From a checkpoint of a small mixture-of-experts model trained on Wikipedia.
Size: 13 layers, width 192, 51.2M parameters.
Experts: 2 picks a token, a softmax router.
Training: a variant of Adam for the experts, 474M tokens, 7239 steps.
Below are experts of layer 5 (counted from 0) of a mixture-of-experts language model. Rows are named router (the router's row for the expert), gate (a neuron's input weights, with its number), up (a neuron's input weights, with its number) and show model dimensions 0-191. Each number is 128 + 32 x the weight over its row's rms, rounded and kept within 0 to 255. Numbers have three digits each.
Before each expert's rows: "gets" lists some tokens that make up at least twice as much of what it gets as of all text. This comes from a sample of Wikipedia text that the model never trained on. Tokens count by the router's weight.

# expert 51
gets: " is", " as", " also", " known", " was", " name"
router:155077150107103131171146046094133120119136156130181114152119077149054120104099147156131108091136152148112120080095114119098127128094070128099058143136160135160129138123114181121145193075152082135149103172093103113123072131145156086086082183085124113129116090194128153146117144063116091141158121125134135118135144119167143139168135100139098094137112139177148141208060145165148156169144156148093095091112170183128127181175110116186196110097107196134143118196103098167113166172097102181102105170145153050145128155112172145130114124136139126208168126110146127137151174114099132136
gate0:134091129163150154117180153147177146126127131136116121151123171117140161120120095147114084187126145150132126155050100127134117115092085128104129103109100153134136128172106148126135130128192162061159177108114101024116074139172167121081159091101064154109121004089116106128168151168128117069147121132136133148158158136102157110097082114154093154161089080147159117102068157158153157146073094145117106120119060069100104063120085177133087121134156133185137119124172104103158092117114168098119114090137189143126118115126137097092087139132176119167102151131152119078108115157138218111
up0:133192082159116122130099158102160228105132159117185132125111117113078113145125189098176120092118111102087133181151117122126116155208145173140201115182094057166079107110150129146165134144106082070100140116093148132151180137113105171154196113099160078137123189117090090166094139143142114126143163159122120143062120079111128116200120128085067117169127106182086125139090186102131137110178143127127084111100166197155079137117109128110166127154114159111127141113078106124155194093136148110123139130108108143136146156093078149162153059120102152169189099095114148123138127143149127134
gate1:134115127127150147197175152175106139116179141159108151171211158124155155099137059126085164130140126159135176109125151074163157089140096106102096170116131085176139097143139135112092172077107194116094065111099136139150101125114136118198114172169140068158110154115153118111122163146160085124124070171114113069146125141099160177154075095163095179160129148129093137180134148103128131133174090139145071142138077134127127136137127107116149106160114157169175132118100082118142118120135134141087170134095102112150168095145136151049143147154127109120102165107140169137153212138055241147
up1:100092110127119144158134160142122144136225162136129092124181116097160080126121103151081150079182119118157096117190093057138131108175154139144122139176169148153124097103121175054106159133142099125106128144140136106134065082046117141139113124131136128101134165114106150095082143143141136205095149139147129135123095185134150126169071099195079097107105126141068132141119115106175136118107108168092117124203125107145113180104115119164144166225153123082216090081181182129164117147145131130077156134121147073122110141102177138146143126136150120177127128076112128166104124157061126137

# expert 32
gets: " is", " the", "ly", "The", " are", "y"
router:132132126065117159092130107130133077108144127135167104117069123190121195150168125118170090117151140186137165068085182128120130116166129036126108096132108143107152191113128102161138155138172164094139135151122148136137171102194115117151163116131164174125144107169196155065159142150158128114162146146143096121096088153121159112098120110128093081111099171159101174083114118176118081094136111148100080184089067099086191074087167153146117076122157145111158160162145131131100107111146093116075097064156102060114148166130087157104129137160164142137123131170079127134051076094125122102
gate0:101190112144124145133192150143159142127137101184144172120150142143088117076069134163137162131062086101112077127162139071123159107160141160108131177111118100090115126156101131169117079116137148148050145161106091114078128129126122136062121157121101115163089131156086147137114131130146110092121085097092160110083136123100112170166118046136106229088132129087087152137162123122151191120131073146156106115131187177134135135134126104119080155127115093096066123092118041103092130132106181085086187145127147189111138136171088122054090102159111136132172127118153064087139163127100124155
up0:159065055149119109144116073155054143104081140091145190171154071126131138105157193154096123075223100105145141153120125122184096168090157143152106126111172162139110105109120074114131101149106095147198101089119107103151147160097117099133144101148138147123154152150117127143149123076160070088104100129103131153172168094162171114172127127070157109110164110125139111099113075169133088155126143194105121117127098156122148139150103199110113163106080154140134120163114190074076191177165131126145147168185132165134145115147167141147125105110163145075087082079167104132146131142195100116
gate1:145202196138163102151086085099141114113148127156148176097180136106119138163126121119099159088160102085141118159148118094124173141130109121143149106110046120161135180137080142122125119154163105151129120156129087172189082114126085090098149157160133109101071224139118176153074124116146087120188122088105186092133099096161127129081140131166099148089162075137094106167150242133167170130130143128124159179146125115189117156140179113115135127100169164143123131130146146087136171172089127158106114192159095129102167121093156127143102141113153143089134165064155092138105166124152053157
up1:151149140082091124107161141160100098107140167119099151146068062136102131116117133150118128170114163075101137080078141153123163074155105161126117106076143167053175057151138151033101141101155120128114119102128131170082118100149131106128135136135140127134141157113093137097116134091126111185090138158166139130081143118152154107195140062080116115091153187092098134145136110134116214149182159154096098099164111128104147128116118080183122141124136166134104138184154165092058207106173150147116087118107181056108108113095168112095192122094091128093160093131117077151129134110188147157

# expert 19
gets: " was", " they", " were", " not", " had", " would"
router:149099063145117166164135110137040173099080115119149197084155127155146134111148102151167110109157118120150102111117166152146169137156051146112143092120092155160148150126131059096173110108088132100064146126123102121218180151107120126126065191147117205124176134083133078203128062072133169120101134100146131126177140092122087163136108121150132153105180175138144141090182093105153113137133125161164080109137116128132113234113103094080101152125100184123102120104135117118111100116167149090161136138118089146151087146160102166117151136091108110125155122160141131153112203120118163134
gate0:167147069117150063141159123185122098142094149139144082074131147130106138100144077144089150142114165129129086089084141108176135170129082022118129161110137121138153155060132154150072133104093064182154154111125142183114119134122127060111106120052136095101100100177135126148192089123125125148102144152124150155129112124192158102093149112119109196151104112116139118147149119175111130116144068110157110129090132151120118123114124154082089093106081118179139133099087119120151114188101120162156201104139117129069116093130108073222192145133156160150119123134119160095049130096185122124
up0:084174122094168123110072132165123161155117107097110112129143122135119161140174206172170131118100116138155106108149055127144153123140135156104187145118095151170157187113111067099078100118067118105146119173090126134143160182126163094137102171132132137130099118168166099152139119186176108143140089092149112150159077054163112093092151150110087119119129140173138099116099156116103177062093163150120145087192133147130163142114116088193078140120131075131166143159129122131088090147113121151164171140161168098069165144164136117196128126081139086118079080072156154110121098059204121090
gate1:163117133156083116121190176116090149122048115104146133111173093123167064128119097132068163171120138105142081180225107142111123118115136100151121113114057096126141103190100154139081171090168176160151135056084069069106119145102112134158143169134106155145128083146134132153110130120102149127124125155096167154194104157123123116056211101155100104094164065167155151190111157099144163138114126125113137185151126108156126167081096105140099070064197114159113116098081164156126153145142116156136076155145145105128133167145141157143104089127110132088119092099081167127119111160130128129
up1:107161147133202117151071080164166113106131121107100102133101136065067182143129196096171126137139133113091160107085107144099100109122138178156104195082183136118094147077151110106154125195072114147125134174150171139122117053149135081107093094167077089123108123121137138140164172124124134157132138121182110170105122161148113145173101130168137151137047120115132072106152115088053124162086134125144156093144179220116118118190137138197169141175114158099189107125144153099180146116101142092117114133061111155100070134133099073125139146145141146113128118122116069147134131117124103168